python train.py --num_hidden_layers=11 --hidden_size=96 --n_experts=12 --experts_per_token=2 --d_expert=64 --d_shared_expert=128 --hidden_act="gelu" --moe_layers=[1, 2, 3, 4, 5, 6, 7, 8, 9, 10] --router_score="softmax" --normalize_top_k=true --routed_scale=1.0 --balance_loss=0.00481 --balance_bias=false --router_z_loss=0.001 --router_bias=true --shared_expert_gate=true --init_std_router=0.0251 --lr_router=0.00195 --num_attention_heads=3 --num_key_value_heads=3 --head_dim=32 --vocab_size=1743 --norm="layernorm" --norm_place="pre" --norm_eps=1e-06 --positions="learned" --qk_norm=true --attn_scale=0.177 --tie_word_embeddings=true --parallel_block=false --init="normal" --init_std_qkv=0.0519 --init_std_o=0.0111 --init_std_up=0.0519 --init_std_down=0.00553 --optimizer="soap_variant" --learning_rate=0.0145 --beta1=0.95 --beta2=0.95 --weight_decay=0.011 --lr_head=0.0111 --max_grad_norm=0.5 --warmup_steps=50 --schedule="wsd" --decay_fraction=0.855 --decay_shape="linear" --final_lr_fraction=0.02 --batch_tokens=65536 --max_seq_len=256 --doc_mask=true --train_tokens=263900000 --max_steps=4027 --dataset="wikipedia_en"
Below are experts of layer 4 (counted from 0) of a mixture-of-experts language model. Rows are named router (the router's row for the expert), up (a neuron's input weights, with its number) and show model dimensions 0-95. Each number is 128 + 24 x the weight over its row's rms, rounded and kept within 0 to 255. Numbers have three digits each.
Before each expert's rows: "comes after" lists some tokens at least twice as common just before its tokens as in all text; "gets" lists some tokens that make up at least twice as much of what it gets as of all text. This comes from a sample of Wikipedia text that the model never trained on. Tokens count by the router's weight.

# expert 2
comes after: "\n", ".", "s", "ed", "==", " =="
gets: "\n", " and", " of", " to", ",", "."
router:114098114124125144154122132129121092133159129104104141133155072112117105117125112125191107108111108154101108081153136130131113191120097116125164137127136094129182123125106140142151200130151132135104154162146130156135147070158148132108150112115108099150147131117142092146118113147109148148
up0:118114129124140112111147038134095097109113134128132155137120113149128136127145147106135112109136125087177140122180152134134142158154134140130090088092104156179131147119173135149137133115111119159116127133122154123120159102113122179075146135128140088141141157117178121123104120114087133129
up1:139070160130106135118094103121148098137146125089110117157144115121121118083135134155155140137122115129094162125131119113103099169159083149124140146139150177146158145109154136178125145121100144068109144150130098127111119081174130142124119116114089126092102141099171143160120129120105139150
up2:121147143104128115130154149175069119095118140137114111147113152155158129119111151127162127150082103090154152126168105119125132166145168136093101086130104051132131159096092131141125127151146141143124153150155132133167134128120106115138114118126102113136114110179146087107102130105154116106
up3:085100087130130152123115096177121118127125111150151160115117156129192129128138105126112171113131128167134120133111153144104110142092136163163128118113103102138165143131106155113159138161182167123072130128143095091106092084130154150135159105144140122152125126121130148159093124148133136150
up4:136085141126119099140150139135097154142090140167114141116119117121145148126117137140186161167144147113116122117122139117169106086174099124099125193107143110096129134127124132130117153089122137094158169130121127127122145108177139195093174128119110114154147171132135156137101136118105114122
up5:097139139107075097118097123125176106168126126124144166140141148132103091155121093131165175123115130080126131100148143137133128151102140157126085135156153140150141150129130103117167104127130132118101110148143161147164093117140154133106132072145154157128112151104118116099154098140076100152
up6:156133127124168130165093116161109115113122147114141167087117100145127134132178145169154083085131099124106130128131160134088091124133129143119155134118089135158127138111172131101165171120129126160128081152132105149136120134134139146122078111101131166091153143155150132103103094081117132135
up7:152092136107144116163114155099134110119136143137136108121137136165137139136126127143073173139121109139115130081092129117165144139074184104160096141076129116130138118136137152119132148144126130124112146121142147124090165136138128162108159175122099114104114111108158133172135063137174099121
up8:132133157091139142132115162121136140133118136106132143143154109113117117095143087145170117090144125164115113135113138093152130182119130084122166122085164062152127118126127094115096178144109110163134114141129151129121148151146115115168154143138087145141151122103071168151126121144135088108
up9:104114159116136158090179132103129162112147160098151155093130084133182101139086146138152116124119091180134148108167112162110128149126096110143128083160128178108154114164134090131159120147122103117121137168113145142131139099144092139121109121130105144144154097128120129113143150111091128134
up10:118105137140153115125141147165091112113126119131140160126147075127155114112129136124169121139105108149111130098142129109139137125123107168120100088141177161096103132125123136119185160124127124111087152089131159131187123135144110174125118183121119114109146144159135119192117097174138148120
up11:196134153106113171123156150161141126098136092083125142139131135110140059136089142090137087132147158138134144105157113131134142127073142111122134127150182116125147140140131143130111186158122074129093140116124100152139156104096134123116140126093139133149136127111106143107130133117106108161
up12:109104145160185157140157134140099121089165119115137120139141080114144170134097141139143149112109180120100130114157156114119114124084104100201149115100161115161131125156111114129120163108123118151124121147131118165124091132122133125143087107152083089133148140158130139095126127120124101095
up13:117124116136090094154148120137094091127126104127142164198141116111155107120134127174138127105120102110075147087095087132122172149118122123150113172121123133138123093096152117117143125108117117123108143107133200118165127089122120136140164129133172074151103124112131113142107120115120149121
up14:097122154163132142133149121128141123129131105049131151115143120096119159095136162115106174160103128146166095118133084146115143117167135125116122117149139123111111159080099113148139161129118125156145152164130164144109128109141095131135184118121098175112140130136155133148153097134081172121
up15:137083163149118097136131152150111115146138103090129156174128104110112100113124151124195118130153105084133147167137140098125122170114115149134105163149135090105169140135150134098142128152139132164121101124123129146124153103155165105086139076088137122125110118147144130166107095128099098151
up16:133115110099199125170129129101143162160109132146076114138104087109121143084127110106116098135146119166185125106150186112111099130120117094146133122108114100135130141168090113169122124132140122194126139153133068108159129130140134112150115122137147146158116145113120127111130142120137132129
up17:125087136099139152188105119107162121057115154147158106152103090122150121123128135123081154087132123137172113160140104173139110135149106109110134123070137127157161121105131115114092127126162133133121090179137107148130136154114115144108127111129122103140156110093148095134099116110140143121
up18:132099198164098157116153118118152108138126164138118122151119123116146156140103099132163125109093133133130120114161153131118132130130087119159119147121153133114095115093142148097094154138118105160132121111127130162147116081155147128088177098153151139134136141064088122171103138152137094158

# expert 1
comes after: "\n", "|", "-", " |", ":", " 3"
gets: "-", ":", "|", " in", "4", "1"
router:150116094103110116155107172084135136133154127099085176090117114112092112148155134140155092157152163136132161079123136162124141113122074110133128083129126139160149124119130162094129124128125162160175154135106138112165111117124141138108111114117132140167104103118145157158084145130155106124
up0:144112090135145144144103118109119119108137162082113143128131116088116098113154163124138096117123165141167138110128148177143106107088097102150103100149100135137136105140171105120135116095147126156135157131138119090169092150128136134142100127185142137163098127130134172162083159166142105107
up1:127145155093091107130121141105149108185111130114122140138147095123111102106144108143113142090110126090162140116138158165140153140113096112121105132110108086177119136184138119120089130086121157177127102118155141130134105122122114115108106109135140129125120154121211120146123187139136105120
up2:146132122109093110112123124082097102132153141110185102115179110172109140112108142174142124122142133129145101093141137169098138126136075099135097107163166107117126106106133088088146095126126086117091127092132117136116111137113144128107147157115128140145122131080124149136108107161179112119
up3:165161123075114138134128132148167152136125147067086144098109087125112111154122141108126164119135129146182124130151105119122104105152130091090144156137106120102138120154127137165166135152099120139129083178107111146115110120141115106122124118121138138151114046136163146104146146131106128131
up4:114149134124170110129132113115168132114119105123085144068133154121121087131160134103091110155126142168125125125181135129129134104136114119154171100153151121105146112183103129113159128141105166141151129156087095125128143174122145109147107128089117134141156090134136150128137165092074117151
up5:135191113120108152103106161093153108139155119125098145096144097159104136114115137112183154163152109138107152139117145164109110110133114078173135156152124110110154149116114106110117146116106113127109101123096094098157140153079154120125136137106116122168116088176127165148147142120149123145
up6:090159118103079144107176141114153142120156158102136107116119128135117153079164148151142157148121127133128157090111127198085104129145133134080108125102125122133140143079151117133110128103108119135120130163081140115106113107125155163128148152124155162172103131102135181117116131113127120147
up7:173122099122114162102174108123128131105134139105161127102132084085091151117105140140157147127134141126116137099136132158133168151106154093125103157138110091127140136122162093103129139134127128121125119117120161098158171162114110134121140102127127176161134143063134121153168100167142131183
up8:157149144095085152136144093112137131105098129124189163159166097116163108113142133157130120115121120142138154109111131163186124094104132093083139146139109160166124088094115102128107119132135124118126132127118138106137130108099125144133095113124122128170181133157159168138137173113172138137
up9:177133141120116134129086158154124152152138177104155131087088160148152128108146096176116129129135115123138127124112165111128124138108116126143153123105117110145135136125100143134164151080145145131109115092133106122163093116117111169073123105127093097101083137174106172124081147110116120105
up10:110128098102098159135151131110112133143121129137121121135142141132111117168126112169083130163086151144120120060153155157153090100151082131118137109148132138133152126117107137136085136141091110119099128160084113153155120099154148118151118140121132140167096079121099144083087130138114079115
up11:130109137134127121068157116136117133144175123112120103158107129160143143132149093117146103078120078105125086126134149144114109143080088108112111082129139126125159177132087116131140125172119115141090140136142192133158105134113115120115158115112136114103134078101139148157141164112105133122
up12:135137094136114134111122145122152078129145102139099122106140142139146156131164096121064109154156141144142140125121108146097089084085113138133174084155127104119111129121096143135132154129145144167130149141100112068147106125116141175152087131112130129145159141151119174106154088108149103130
up13:098113164118106122108134128128144131175139104131079125067143122104153101096149140091126132154145136156109091086148120104096127134121115137122157152145145129120171132124112136110113142136113134164136194095153143148146161166153123151097138124161138105148146113134189130115132111151160121176
up14:143119128087127124121106171093122163132143137097149106114175136128147104141133145192128158166110111142145140099159159148131137124148124116130153119141166102068112148149127118133105165153120155139106146107165153162160122191141094119143122150140118133137097127142087122111112105135154074145
up15:136141108095150135169173138099133126128125134122138159110118120089138148122116110158134081112088143132109169102136166148137122157091129165144121162144138133155164115113172122101119109175158117127144108108126128099220122097135115132106107143142113136167121120137139135092117099127180122119
up16:131075108152120116118128121160120149120142154108111111142155165185094132121143149106181125141120161169090086156123112105136106144119083094146139106139135108093155120139164091110153128137123138125171109142111125153137151123167086109181105131099127160160137123133132176131141127113144101132
up17:114124113115105121140131162129153101130128152142099182146126116122072147104137110138080085074120125162128141101111185156111156141123145100180144115139145103144121086131145102108141130151140090170119156159128118101085154152150108113146124112115128143159145077137104151130115126102110122124
up18:131174124096104147140102174132107111101151121117107164123111124125145149168141134185176078118106143103103135099125111148115128085141105084133105164136126164130132141108076137124147113159112103124099072097122158149121132131148125167107131123126141116180124112099125131165121091123116116132

# expert 6
comes after: " |", "-", " (", " the", " \"", ":"
gets: "A", " f", " F", "S", "C", " C"
router:136112070122125133174105145131112098161125161146133121126118124087108140195124094131145126111084150124148090147095114142132166132171145102145130107110172133158109156092091129117138144119097120161158140106106143105165157097120129132148148086105088154128136125122145158102124130103145133095
up0:136114138178115139125149114139131135111116192166122124098115106109119141163114115085149165127110173160089144119152162174138146108133133086130102146126125131126154118093095136143151123103136111139099152145122099123122161097098150110139109140171102141128160069175119142119138112174123149145
up1:134118081174159140112091165141149121143141165126126153116146162140151093126139148129146119125151143097145116076119156139106109128168126104150106118115115114161111164129091118127145128102153135131123145098104128087154118143129110108172055132137116123158123126174143138107076155094128087137
up2:121106127105121106138109124133129101157148111143136099098128171120134143112116119123192096149146118129117127080082062090129156104121151120144135121126143076117106125110116143124151155117078155104156180141166114108118107156087121114070142108151140130118162115143107140096149124126146107134
up3:164113124157131153119123130116137136152105143108183136118135110133158161155110141115143155126061126125142110115124097186135150122095152148105131103123101139105158079125092107117186109140103096096125136137128129143167122125146111150136132116101163111094106101171185081151134122129124125122
up4:121082158105134165132156135116154124126083135113100117109116119056118161153146104098126129140103123082150104147110101136106129127152138141104119166106140103131173141145132139166143139140159117121128153138154182138148109128158172116127159104081131154115101144110142163167130129147146079140
up5:088090136108138113105108091116133157130138134099094151148146101109090126138145109121109128131093132155138099108156124111083136155121145142153122133155175132158145100134082145141086162113108110092132145119088128133152130117082153129161132136083105131151080102129174165138091159150147144139
up6:145117141173132104113081110138122078108132134159173098156127118056101088105145141135138113128121143159127132161150133166107129137133139095123128126096090147174098116117101124094146123159126144107143115150129155132086103147127181125139135113129143109134113144141136123094108199101133129139
up7:097120078094098120099143174119154139092141151130081105121166122101137148129141189166149158154115148143124144122087149120095119148128142134133129167139097131120111120126142183119148160167146127097127117099109107103143093130099164128123153115101138113150149106102125128136129078110086137140
up8:152114136155133121140148141137116138150111145123127125167142132098094102106091109106089118117132120156112127145087069134099148156144147175134154141182132109151103151170136115157188122152125114150151161106115166130130122152066125126094121133133098109161144122116136171090143149140136157110
up9:138142130123133107104126124131091097116103126155136103092134102103108134176153089076121111145120121120125147122134162124127134133157103127174123093113149104155116094163152094069099125117161149145124180212138121164159174158120134134139109128112124143114122108103132123146115134136157110134
up10:139116104130142183150100114130118125110081155127132142111130099119104094166091109152147098103112092130113119143194122146154135140131117123143152180133172131144121151101141086136082136108126193161153140132147164144127087125133114068137117108146104103126138156135149116101120137135126129130
up11:142077109146124121142121067170107120110076171121130165198178100101157121141109147118112129121104132130138132135115105152084120131143126155140135163130132132149153126119122128147110088167160107173133132118132151136126129169096110097143133103140095144132165127100149132131131140106166118092
up12:106123162122134127113104088119088121158162112107150145096136135131107122148172101163154123123120142094186138157133149172135116149076156134169114108163136140139132131150161100118098115114131145156101122105143153080148116095115119170130173129114143080112133083139107112131115107132152094134
up13:139153117112087086104057147156108120160145117092106137150116132143107116133099143113124141124112130168175108133089117159100128122129152121128086144123158165131104114135142122195165114113110127147143108136101123113138117125137087158132100125087108095082131130153137166115106110096145155106
up14:145125093128166140143142101120087125111154152113153106122122150088149157131097143154144093154139108132114101091140139109151167119128138153117077130143100130135131150093144125109150127144085107154100172127133120174131150074124160101129169107123160119132138102114149102091131084124093178141
up15:140098134112105161114174136120121132136165140092167100116117112113126145168099138105139121115125172098114105131145167126148145099159152127158103119133124157148112111136123153117146093129163159117120189150142164114161119092133124124130181111104120141139148088131076101150101108081097103142
up16:179120159188116165158120125126168122134144127158126143133119140180095126106113077093161152110131176141140175129118132162116171107165103124113138168118137093121108117085114126134195150128121109110156110136118106113104117120100124102122119143148123109131139165123144132108113161105118116140
up17:147118139125148119113149083111106143155099122157192129125117119112132107144103125071159125129087143135133126155151115158144138138161119112151086113097102142172155118152099109103133140166121105132131156159115131123095162092155120131111104146131110129141162077128163126123135175137076091103
up18:128114138100137111158105138141164131127155156139145109142154113116137153132102139134120118166117108130149032141101099115074152140142144153132097145161114139124136134145111132162139110135105137128110109127045103125146125110135133144139137113118118102115118105126166183089126114085152168114